From a checkpoint of a small mixture-of-experts model trained on Wikipedia: width 384, 1869M tokens.
Below are experts of layer 6 (counted from 0) of a mixture-of-experts language model. Rows are named router (the router's row for the expert), up (a neuron's input weights, with its number), down (a neuron's output weights, with its number) and show model dimensions 128-255. Each number is 128 + 24 x the weight over its row's rms, rounded and kept within 0 to 255.
After each expert's rows: "raises" lists some tokens whose logits its average output raises strongly, later layers aside. This comes from a sample of Wikipedia text that the model never trained on.

# expert 26
router [123 199 108  77 103 108 110 151 123 110 124 171 131 138 127  93  99 105 133 111 127 147 150 113 139 119 149 141 106 155 124 124 140 128 126 128 142 157 120 164 183  97 157 105 130 159 130  98  89 153 138 131 128 111 133 154 108 138 111 147 122 117 109  98 153 113 108  91 126 121  89 149 124  93 133 102 131 108 115 133 141 109 113 136 159 125 110 102 124 141 136 127 138 146 102 158 133  85 134 125 170 126  99  94  88 120 124 130 146  95 120 117 137 122 120 145 151 141 155 135 158 113 139 110 155 129 113 115]
up0 [141 138 102 116 135 126 131 144 102 113 113 117 111 111 162 195 144 125 164 121 137 128 146 121 102  97 126 124 174 115 115 141  99 116  96 119  91 134 108 116 159 119 125 106 129  98 117 139 171 136 126 113 116 144 132 175 123 138 140 137 144 128 135 142 119 138 177 155  90 121 128 123 103 135 162 122 115 114 158 156 114 131 128 150 114 146 117 136 134 119 136 109 133 146  99 163 138 107 146 111 135  74 116  95 111 143 120 136 151 111 114 136 121 107 149 104 142 159 137 151 140 128 132 132 116 158 167 122]
down0 [116 191 124 136 140 129 141 143  93  60 138 141 126 137 153 140 145 111 131 101 115 142 110 159  91 129 150 126 135 151 151 125 120 126 146 117 157 154 118 158 103 108 177 123 125 155 123 125 136 121 120 151 154 138 128 128  87 140 153 108 125 107 119 135 157 132  96 171 125 128 146 117  96 137 156 125 133  86 102 121 124 114 148 113 146 118  83 128 139 123 114 139 113 154 120 163 147 104 145 152 153 137 119 114  90 128 116 107 157 124 177 133  96  89 101 130 119 151 148 126 118 129 126 137 141 106 175 135]
raises: ", ", "of ", "==", ". ", ".", "| "

# expert 4
router [132 171 168 123 143 125 143  97 100 135 133 112 146 154 135 103  81 135 108 133 109 139 139  83 131 129 116 112 111 119 150 108 117 154 113  92 136 148 113 129 123 112 149 126 174 131 109 126  95 119 158 133 155 155  98  83 115 168 100 135 123 170 122 131 104 110  79 108 135 110 127  96  82 139 112 129 112 124 119 113 124 107 167 124 139 103 101 135 125  96 137 113  83 110 101 135 121 123  99 129 123 143 154 122 104 120 137 127 173 145 143 122 156 139 167 120 113 119 140 134 152 108 112 122 132 162 114 155]
up0 [ 60 131 104 136 121 148 117 127 132  95 137 115 114 147 125 138 156 132 140  86 138 180  81 143 169 122  97 100  94 141 128 131 144 135 123 161  96 120 140 170 137 104 124  99 102 102 130 128 168 152 139 112 123 146 168 164 102 114 149  60 131 110 107 147  87 177 124 136  97 142 121 129 129  83 114 115  94 121 150 101 114 140 125  81 129 143 117 131 124 114 105 136 121 147  82 129 147 145 123 129 135  98 111 139 149  85 145 139 116 112 154 129 100 107 113 120 119 120 127 146 192 156 132 128 101 151  98 127]
down0 [ 98 131 140 141 136 104  77 140  94 146 131 102  97 152  85  87 112  97 105  71 136 137 135 117 158 130 130 126  95  86 165 154 204 132 129 148 129 155  83 156 101 147 152 132 149 157  69 141 120 175 160  99  98 118 129 131 117 124 105 126  97 131 111 145 145  97 111 150 162 107 144 101 120  98 136 106 158 133 128 104 122 105 131  91 124 125 136  75 116 149 153 134 113 123  60 122 147  83  81 153 129 100 146 102 129 137 109 121 127 110 138 102 121 173 114 111 153 117 173 126 121 105 167  97 108 141 118 155]
raises: "Studio ", "Scientific ", "commissioned "

# expert 22
router [110  89  76 133 100 108 142 141 133  94 123 100 138 139 134  99 180 173 130 135 142 148 137 118 123 123 121 136 147  88 131 182 109  93 154 116 110 142 148  91 124 164  69 120 119 135 106 135 116 145 175 116 138  89 135 172 124  98 101 185 119 104 103  71 121 140 147 180 109 136 109 116 144 147 112 119 125 125 108 195  83 117 132 155  93 113 124  94 139 134 162  97 136 141 132 147 150 152 115 173 104 103 165 124 119 170 127 172 133 140 110 119 100 146 143 132  92 168 135 105 128 179 111 166 132  95 123 136]
up0 [ 97 137 133 122 139 145 115 135 144 112 114 134 134 128 118 114 137  69 170 115 100 125 159 177  97 142  85 185 163 156 133  95 125  89 109 148 147 118 105 154 136 124 111  92 119  86 130  94 134 159  96 120 108 109 124 163 143 147 130 152 138 104 126  78 132  94 136 163 152 133 109 135 128 169 138 131 117 128  89 143 156  92 117 126 114 121  97 123 126 102 140 111 153 119 151 154  91 114 131  91 119 124 106  84 146 114 127 104 128 126 147 124  96 111 122 136 110 149 117 120 118 122 129 110 134 146 149 127]
down0 [146 126 132 143 153 119 168 169 114 108  77 106  88 105 128 153 131 136  89  94 140  82 144 119  92 126 119 102 128 144 139 123 115 105 124 140 114 116 112 148 163 142 173 125 130 159 155 144 123 150 130 128 166 118  80  88 134 153 140 113  94 113 132 158 100 175 127 162  85 145 153  94 167 124 148 140 110 153 155 130 157 111  80 129  97 115 125 124 105 150 169 110 109 102 152 144 114 136 139 131 115 124 143 113 103 136  95 126 155 160 115 155 166  91 149 152 104 125 141 138 155 164 161 133 158 103 115 119]
raises: "-", "/", "illi"

# expert 16
router [120 118 121 151 129 167 154 127 152 124 135 114 136  94 146 125 134 141 109  82  90 135 136 100 105 118 120 106 119 130 161 133 149 128 154  74 179 156 101 117 154 117 109 115 135 151 125 118 124 132 127 113 117 150 138 142 146 113 160 137 137 133 124 133 121 114 121 125 156 118 147 178 125  83 159 102 180 123 129  61 153 181 153 143 118 122 113  89 142 128 156  93 148 136  97 118 139 118 125 116 154 176 153 145 186 181 114 129 132 145  86 128 185 137 147 133 120 151 152 112 145 144 109 160 130 190 112 131]
up0 [135 130  88 135 112 136 141 118 183 134 122 134 170  96 110 137 137 169 138 130 131 153 135 140 116 121 123 145  90 146 121 121 103 147 116 158 123 118 108  82 153 123 133 120 174  86 101 122 123 111 177 215 114 138 120 143 136 127 135 162 149 106 117  78 118  97 146 134  73 128 123 109 120 187 115 103  86 148 122 175 121 139 147 145 117  82 113 117 171 159 135 144 107 104  90 144  94 169 161 112 145 122 143 126 148 158 130 133 157 147 143 127 114 135 173  94 154 109 143 114 110 120 138 137 106  98 173 212]
down0 [111 120 118 104 142 132 101 174 121 137 175 115 149 136 172 146 133  96 133 106 106 115  96 133 120 194 128 120 157 128 156 149 150  87  67 148 116  63 132 123 139 163 111 108 138 140 157  79 136 130 136  98 125  82 125 154 136 156 163 114 157 149 127 135 109  86 136 148 131 145 107 104 124 140 143 104 170 109 141 158  94 128 139 100 100 155 155 105 103 134 155 144 156  95 107 101 185 139 108 145 150 149 174 154 193 158  99 135 192 139 127 131 156 110 144 135 147 109  81 135 129 121 139 161 173 124 102 142]
raises: "in ", "a ", "on ", "as ", "to "

# expert 14
router [119  75 104 117 111 123 123 141 131 128 137 130 118 159 125 137 161 141 139 122 123 144 134 195 157 154  75 125 144 145 104 122  93 137 121 140 126 162 135  99 124 140  92 113 145 128 150 162 117 107 122 177 129 126  69 175 144 162 158 127 162 109 112  89 149 131 123 152 130 107 139 108 151 146 138 134 121 105 114  80  86 133 120 135 139 139 115 169 105 156 102 115 127 126 104 154 165 138 142 114 154 115 140 108 135  91 131 129 120 160 144 137 137 120 130 136 152 159 114 129 109 127 169 156 125 121 125  87]
up0 [101 170  92 167 170 127 119 161 126  93 138 154 116 143 153 133 112 160 173 109 107 132 101 109 146 104 102 111 133 140 134 123  98 168 104 116 133 110 201 117 125 172 127 162 105 143 128 172 140 123 152 152  95 131  94 190 150 128 181 146 124 138 147  89  97 116 129 161 103 113 111 135 128 132 110 112 120  92  95  88  90 111 204 136 115 100 118 161 126 114  84 119 129 151  92 149 146 116 133 114 137 104 143 104 100 128 148 154  76 126 105 158 121  97 136 186  96 130 170 111 127 121  86 131  99 117 121 131]
down0 [111  76 136 107 143 114 152  89  96  77 150 120 109 138 169  96 131 139 139 111 178  97 139 131 158 126 115 172 155 140 144  89 108  89  84 124 172 116  63 188 172 107 100  88 113 108 115 114  93 134 129  90 163 141 146 103 134 138 130 130 123 133  84 101 135 106 139 122 130 118 122 116 147  98 139 111 121 134 120 146 147 117 182 134 120 152 104 118 140 122 160 105 109 126 148 134  89 142 102 162 126 126 165 127 103 134 115 145 131 100 147 126 126 127 105 139 145 130 156 137 133 121 152 153 125 126 191  93]
raises: "| ", "- ", "==", "==="

# expert 27
router [112 104  92 179 117 139 139  71 122 140 113 158 146 138 110 108 167 156 121 128 183 133 117 141 153 160 167 167 147  86 126 128 156 152 167 132 133 155 139 131 112 130 109 124 149 143  95  99 113 129 142 112 125 118 152 179 142  66 134 115 120 156 101 137 165 131 134 124 153 112 181  99 155  93 111 147 136 110  85 172 110 134 133  98 122 108  96 101 159 118 168 128 114  94 122 119 135 109 123 132 101 136 120 122 121 120 118 141 126 128 123 172 117 124 132 147 121 101 142 149  90 157 119 129 126  91 108 105]
up0 [ 59  94 115 140 104 136  95 166 124  94 151 185 169 127 106 114 119 127 156 150 124 132 140 135 125  94 111 164 133 151 103 149 143 101 113 137 112 160 115 141 131 141 127 114  92 154 126 151 119 130 112 146 126 121 102 153 156 118 171 105 132 117 117 143 121 134 107 142 139 171 135 139 138 136  97 154 110 119 135 154  77 112 128 152  84 105 109 189 138 159 137 146 104 137 138 100 145 122 127 133 113 100  97 120 143 146 163 141 138 160 156 115 141 116 129 125 128 170 165 129 127 145  96  63 148 105 144 112]
down0 [138  99 131 138 116 132 137  98 141 165 111  92  88 153 161 130 133 107 143 123 138 155 157 113 107 106 166 137 157 141  81 118 154 137 177 115 107 140 144 125 127 131 134 150 139 104  92  91 109 113 135 137 113 142 128 129 112 119 100 120 146 124  77 130 124  66 135 130 124 128 148  91  90 126  96 144  91 126 110 129 131 128 157 141 156 122 170 123 136 142 104 124 145 137 115 110 138 164 114 114 125 158 145 133 107 150 132 132 135 105 136 142 147 115 136  97 123  83 134 119 166 137 118 124 132 137 141 153]
raises: "\n\n", "===", "\n", "\""

# expert 18
router [114 186 134 125 139 136 113 113 134 170 152 166 140 106 125 162 106  97 123 131 162 138 134 146 121 111 117 159 117 115 152 128 140  86 139 121 134 175 134 134 145 146 106 121  97 140 129  98 135 136 117 125 128 131 150 109 152 127 109 113 152 155 125 140 114 159 135  98 128 138 106 125 118 141 134 131 119 109 129 134 128 100 140 122 157 125 132 135 113 152 115 127 254 111 145 138 103  64 108 158 165  84  88 131 167 137 141 181  71 120 128 133  82 115  93 131 147 119 132 110 101 138  92 143 141 115 138 118]
up0 [113  72 113 139 102 130  86 116 121 133  84 120 131 118  83 121 153 134 120  83 122  96 155 119 136 131 125 132 131 124 130 177 140 101 154 120 145 109  61  85 151  95 153 131  98 158 189 129 128 136 163 103 145 107  87 133 167 145 124 146 119  81 181  78 113 143 107  88 118 149 147  94 139  97 104 109 152 110 130 124 109 137 121 134 126 147 161 148 137 157 106 140 109 113 139 128 129 122 126 112 121 152  90 112 151 121  91 118 108 109 142 114 132 124 139 139 157 126 153 110 126 202 131  95 148 121 157 157]
down0 [136 128 143 136 110 127 136 109 108 160 154 158 138 137 153 111  87 169  85 116  98  76 114 135 145 147 145 189 113  93 157 122 123 143 138 149 123 151 155 152 115 150 170 142 165 120  87 122 113  91  88 130 139 121 125 125 127 131 113 114 125 135 139 130  95 118 127 126 138 121 117  79 123 114 118 143 129 195 149 128 134 100 132 119 116 145 137 132  92 115 130 111  96 132 107 144 150 110 128 136 113 161 153  97 116 130 105 187  77 136 151  89 115 110 123 110  85 138 138 180 169  86 121 176 100 120 110 113]
raises: "en ", ": ", "ist ", "and "

# expert 28
router [105 104 129 169 136 157 106 172 155 112 130 173 111 112 149 159 144 107 138 124 150 156 103 138 154 129 105 122 143 156 147 116 120 132 128 115 153 132 124 123 181 143 164 126 121 118 132 113 173 139 127  96 129 109 119 116  86 118 110 117 114  84  77 104 108 105 136 151 124 110 146 113 152  95 167 159 111 146 115 133  96 134  79 106 110 161 131 106 118 119 158 118 190  99 172 104 126 142 131 149 102 141 119 113  96 165 121  94 133 148 138 123 129 127 145  76  99 142  96  69 148  91 156 134 129 119 140 129]
up0 [109 148 127 151 129  91 167 146 136 143 100  83 154 143 132  73 114 156 123  78 123 103 155 125 111 178 109 114 125 109 146 177 149 143 138 151  99  97 149 159 105  85 124 148 150 122  93 135  67 176 101 138 112 109  94 106 144 169  74 119 123 115 121 121 165 148 137 122 118 130 115 129 117 109 129 116 161 136 139 125 149 142 153 150 137 119 102 144 158 135 104 118 140 142 157 150  89 126 106 120 152 108 131 150 134  87 154 138 137 187 122 122 148 131 111 109 148 149 130  82 131 133 142 128 130 117 148 151]
down0 [103 113 118 159 147 102 166 162 182 122 152 106 103 123 182 142  90  88 126 122 120 133  97 144 121 144 150 161  95 140  92 110 124 117 122 138  88  79 110 154  76 150 139 173 100 164 117 149 116 136 127 148 142 125 113 123 116 146 129 122 132 119 104 135 174 100 134 174 114 102 163 149 145 138 152 136 137 140 166 137 174  65 129 106 143 108 142  90 120 142  97 135  96  89 140 127 134  96 131 101 125 144 137 120 161  92  86 135 113 123 101  88 117 110 132 107 149 121 129  95 130 128 125 157 113 120 132 102]
raises: "(", "of ", "and ", "in ", "on ", "for "

# expert 6
router [166  88 145 110 124 127  99 138 165 143 132 158 147 108 135 142 156 138 182 138 134 178  94  98 133 143 133 107 144 141 133 148 175 106 100 119 124 107 120 139 157 131 117 143 126 158 144 131 132 147  97 108 123 131 127 124 141 148 139  78  82  80 187 148 125 120 138 168  69 140 119 111 126 153 140 120 133 127 139 112 156 155 103 109 124 100 134 114 133 113  98 141 186 105 156 134 130 109 119 138 120  92 121 126 129 143 120 111 117  99  82 114 115 134  97  98  65 121 122 147 173 131 127  91 135 158 131 138]
up0 [131 134 121 110 178 167 133 109 165  99 132 142 105 129 138 135 122 128 177 140 103 118 141 108 165 115 156 145 138 129  74 168 126 134 140 122 119 131 141 150 127 121 115 156 157 124 115  93 111 104 121 122 121 122 114 127 145 128 144 112  90 103 106  93 131 137 113 131 130  94 124  81 188 186 119 108 113 142 125 138  93 113 166 162  98  77 192 115 174 139  89 138 110 147 103 142 106 121 177  81  98  97 127 129 162  63 108  95 138 137 154 149 111 151 111 135 126 132 139  89 175 134 107 141 107 117  91 139]
down0 [123 128 108 120 143 127 140 105 113 104 126 118 118 156 159 111 143 105 132 129 129 147 145 121 112 134  78 163  99 103 112 103  60 128 129 114 115 114 108  88 124 111 141 127 122 129 110 119 109 110 151  95 167 176 138 124 152 121 130 151 147 111 113 132 132 124 137 144 143 139 142  84  67 165 159 151 147 129 126 110 115 155 129 143 117 147 124 188 100 147  74 105 156 162 164  96 156 137 128 144 134 153 100 144 148 149 149 120 142 132 121 158 110 101 137 156 117 133  89 123 159 167 116 131 169 161 139 151]
raises: "(", "or ", "and "

# expert 2
router [131  97 103 133  80  88 128 134 143  98 129 109 152 127 107 147 159 119 149 135  68 100 112 184 100  91 152 151 138 140 134 158 156 131 146 151 140 118 148 143 116 164 112 114  95 116 115 143 153  96 136 125 119 116 147 165 119 110 143 102 108 107 112 109 140 109 110 109 169 177 138 120 135 101 154 107 118 105 126 132 114 108 140 131 132 128 120 141 129 154 153 143 170 142 118 130 112 103 120 125 115 137 109 162 117 101 133  98 153 119  44 122 122 152 117 140 108 121 107 125 126 154 139 146 124 125  81 158]
up0 [127 132 118 112 148 132 107 125 117  85 120 168 130 146 178 102 115 168 123 149 171 139 123  91 130 146 127 165 131 124 128 120 160 133 189  77 130 154 139 170 146 154 167 102 179  91 156 143 152 135 126 146 120 124 121 131 109 137 112 137 121 138  71 115  89 168 127  93 139 126 149 143 134  83 140 159 146  96 121 103 124 125 153 144  97 115 143 116 125 149 124 145 151 119 117 137 125 143 138 106 145 133 101 128 145 117  88 180  97 144 141 156 158  98 122  87 110 134 140 127 128  81 125 130  89 118 114 110]
down0 [127 113 142 114 114 115 150  99 125 141 200 123  80 139 154 155 123 131 127 106 125 108 115 161 118 130 121 107  98 133  99 101 142 125 137 131 140 122  97 124 162  80 129 163 113 173 147 124 120 115 146 121 151 118 153 164 151 162 124 100 144 123 147 132 108 101 127 132  73 138  74  97 117  98 146  96 152 160  96 104 130 135 168 107 108 131 142 119 130 184  53 134 150 126 109  95  95 130 123 117 130 125  88 122 149 131 120 107 168 103 114 166  85 115 147 137 123 130  82 155 145 122  81  92 100 156 123 124]
raises: ", ", "–", "-", "\n", "'"

# expert 3
router [126 105  99 171 148 171 146 143  97  92 162 104 135 189 114  74 197 137 119 110 110 138 139 129 125 169 162 134 137 137  72  99 122 128 151 135 111  98 138 160 118 128 165 125 137 104 159 117 130 131 112 120 144 146 120 169 121 121 143 129 143 144 162 151  92 123 140 132 144  98 157 128 167 105 132 128 155 111 114 104 149 139 145 102 156 149 123 131 118 133 162 148  81 164  86 104 168 132 139 131 110 153 116 174 154 137 135 139 139 128 166 134 154 107 125 146 133 137 166 157 103 146 124 109 100 131 165 160]
up0 [165 106 128 133 115 121 118 137 111 127 100 129 115 187 112 155 123  86 114 155 137 136 187 148  59  90 108 122 120 156 115 152 125 131 134 161 130 114 142 132 107 129 119 165 159  91 149 120 129 150 137 189 154 154 133 146 104 113 155 177  82  83  99 114 134 118 121 164 117 167 140 102 115 164 140 185 143 127 134 174  65 113 110 176 128 123 108 101 127 118 150  91 125 169 136 135 110 187 144 143 171 156 135 141 128 152 107 164 145 148 127 137 146 131 143 132 120  80 150  81 127 112 122 135 150 123 110 121]
down0 [125 153 145  90 138 116 135 132 127 139 102  55 113 166 114 110 137 112 134  95 163 114  89 144 106 140  90 143 123 111 120 114 119 113 116 120  68 106  78 126 108 147 131 150 121 177 112 125 112  85 157 148 147 137 164 102 135 137 134  83 126 152 120 129 104  64 105 115 143 104 111  70 109 111 116 126 115 131 133 115 114 183 120  96 149 126 172 145 169 134 125 144 193 163 126  98 119 103 141 146 156 142 160 120 140 155  63 123 120 144 126 118 158 131 162 164 162 101 128 154 149 159 142  98 127 144 166 113]
raises: "and ", "the ", "but ", "also ", "some ", "\""

# expert 19
router [123  79 124 137 129 137  97 136 139 129 148  77 130 119 154 131 149 105 113 111 105 126 151 171 142 146 135 120 126 122 124 148 127 134 164 156 109 122 144 123 172 148 117 129 121 138 108 120 130 134 123 128 111 143 164 121 163  99 114 113 117 115 134 115 136 102 119 110 177 147 137 137  88 118 114 115 101  54 144 167 117 125 109 158 128  83 116 134 142 124 118 155 192 147 157 140 124 166 124 132  72 161 143 150 122 132 157 116 103 135 101 112 144 101 109 184 170  54 146 152 117 136 115 113 120  98 132 124]
up0 [116  80 141 136 104 152 136 106 151 102  84 129 123 145 103 104 140 129 114 105 126 141 129  81 126 148 136 135 142 111 125  81  80 114 135 150 103 128 125 114 101 108 163 112 147 141 108 121 126 100 141 138 135 106 138 129 161 142 151 206 115 123 118  94 121 112 133 102 118 119 124 162 158  76 146 159 116 110 127 108 130 142 139 177 104 135 123 143 117 132  90 136 133 130 147  90 157  96 138 110  96 148 114 122 166  96 136 134  99 144 128 101 152 138 115 131  90  91 123 119 100 134 147 156 122 103 113 101]
down0 [171 162 127 201 130  92 115 110 137 120 123 163 107 139 132 169 106 144 182 132 140 123 118  79 107 146 128 107 145 124 146 120 134  95 138 101 131  98 164 121 154 111 147  91 131 167  90 127 140 123 121 143 146 130 123 123  96 101 163 116 143 111 152 162 129 135 167 144 127 131 139 151 102 175 171 159 124 144 131 134 115 133 101 138 150 102 112 126 132  50 148 131 136 169 145 105 125 121 122 107 125  88 112 105 172 111 136  84  97  76 144 147 167 123  84 127  96 183 107 121 105  93  97 146 133 128 105 122]
raises: "'", ". ", "/", "ers", "."

# expert 25
router [122 145 136 148 120 153 142 174 109 122 103 165 171 124 118 133 176 121 157 156 174 103 106 114 115 104 134 146 133 181 104 130 130 109 113 169 107 107 106 121  76 125 118 148 118 154 149 131 115  94  93 133 127 113 112 144 130  78 171 167 113 126 129 137 137 131 115 162 146 109 169  71 129 143  90 162  95 128 132 168 131 148 102 135 128 103 113  94 109 116 136 177 111 167 103  86 152 181 162 159 156 126 167 168 112 139 116 119 143 113 130 138 115 135 107 124 172 132 121 163 141 131 170 158  73  78 144 125]
up0 [126 148 121  86 159 125 122 148 106 130 134 124  97 194 148 149  95 153 133 153 120 106 118 175 135 114 168  87 166 134  78 147 120 122 128  81 121 114 112 122 159 153 142 153 162  73 133 127 129 158 154 108 146 150 146 117 171 141 180 141 163 176 173 126 110 152 124 163  99 132  87 135 136  98 155 122 110 174 112 169 155 127 114 144  99 120 127 162 164 154 135 129 124 132 133 153 129  81 139  98 151 117 150 117 145  93 102 103 151 121 148 107 152 114 158 124 111  91 139  87 152  96 128 110 127 178 139 144]
down0 [100 163 127 132 149  86 111 138 110 177 175 114 155 126 117 117 186 157 165 106 151 128 111 126 120 114 110 145 167 101 124 110 139  96 146 166 146 116 147 132 114 132  86 136 125 149 154 138 144 138 112  99 136  96 154 150 119 105 152 151 167 120 105 115 151 126 160 112  97 132 129 167 128 165 121 132 120 137 180 102 170 174 102 104 117 165 145 137 130  74 125  83 156 154 145  94 158 152 119 124 152 113 150 114  93 181 158 136 101 109  97 155 121 174 134 114 130 134  77 145 157  85 114 154 128  95 118 124]
raises: "Since ", "They ", "Also ", "In ", "It ", "After "

# expert 31
router [170 127 149 125  92 130 118 139 158 106 104  82 111 128 111 117 140 152 160 121 123 122 129 137 140 153 120 153 146 149 160 147 113 135 109 169 104 109 124 127 147 121 136 171 137 122 164 158 141 106 171 125 144  91 126 139 116 153 106  98 131 120 109 123 135 119  89 115 153 101  99 103 123 109 102 137 120 177 132 146 111 127 138 119 152 134 119 127 158 111 144 105 113 115  82 123 157 155 123 130 163 164 168 117 121  93 147 121 142 114 182 145 132 143 142 135 117 138  83  96 129  95 137 133 159 118 110 131]
up0 [130 133 148 102 187 105 143 150 128 151 155 199 145 146 102 137 122 108 117 115 111 157 109 157 134 107 130 164  76  96 104 131  96 108 119  56 126 110 119 146 169 121  98  72 147 119 144 117 140 119 114 148 126 143 147 123 136 120 155 125 129 155 138 126 149 149 100 114  94 142 156 154 128 148  93 113 148 115 105 143 147 123 146 121 127 123 133 137  99 125 131  90 135 117 106 134 108 118 167 121 124 115  80 119 174 112 149 156 117 113  86 109 180 145 121  97 143 137 147 163 131  89 140 139 125 149 173 132]
down0 [154 142 145 126 131 116 135 135 104 112 129 105 168 151  96 106 156 105  92 143 142 143 110  57 110  71 141 110 151 128 157 103 119 118 177 160 146 121 122 119 134 148 116 144 129 133 173  96 116 128 101 107 123  67 126 142 114 129 100 159 107 113 131 134 119 115 137 118 157 117 110 144  88 165 134  97 158  96  87  92 118 106 159 151 104  95 134 165 132  87 143 152 128 149 118 153 138 135 143 155 139 141 140 154 104 109 161 124 186 107  78 131 165 108 101 118 111 105 161 117 157  95 132 141 115 143 104 170]
raises: "(", "| ", "[", "— ", "/ ", "– "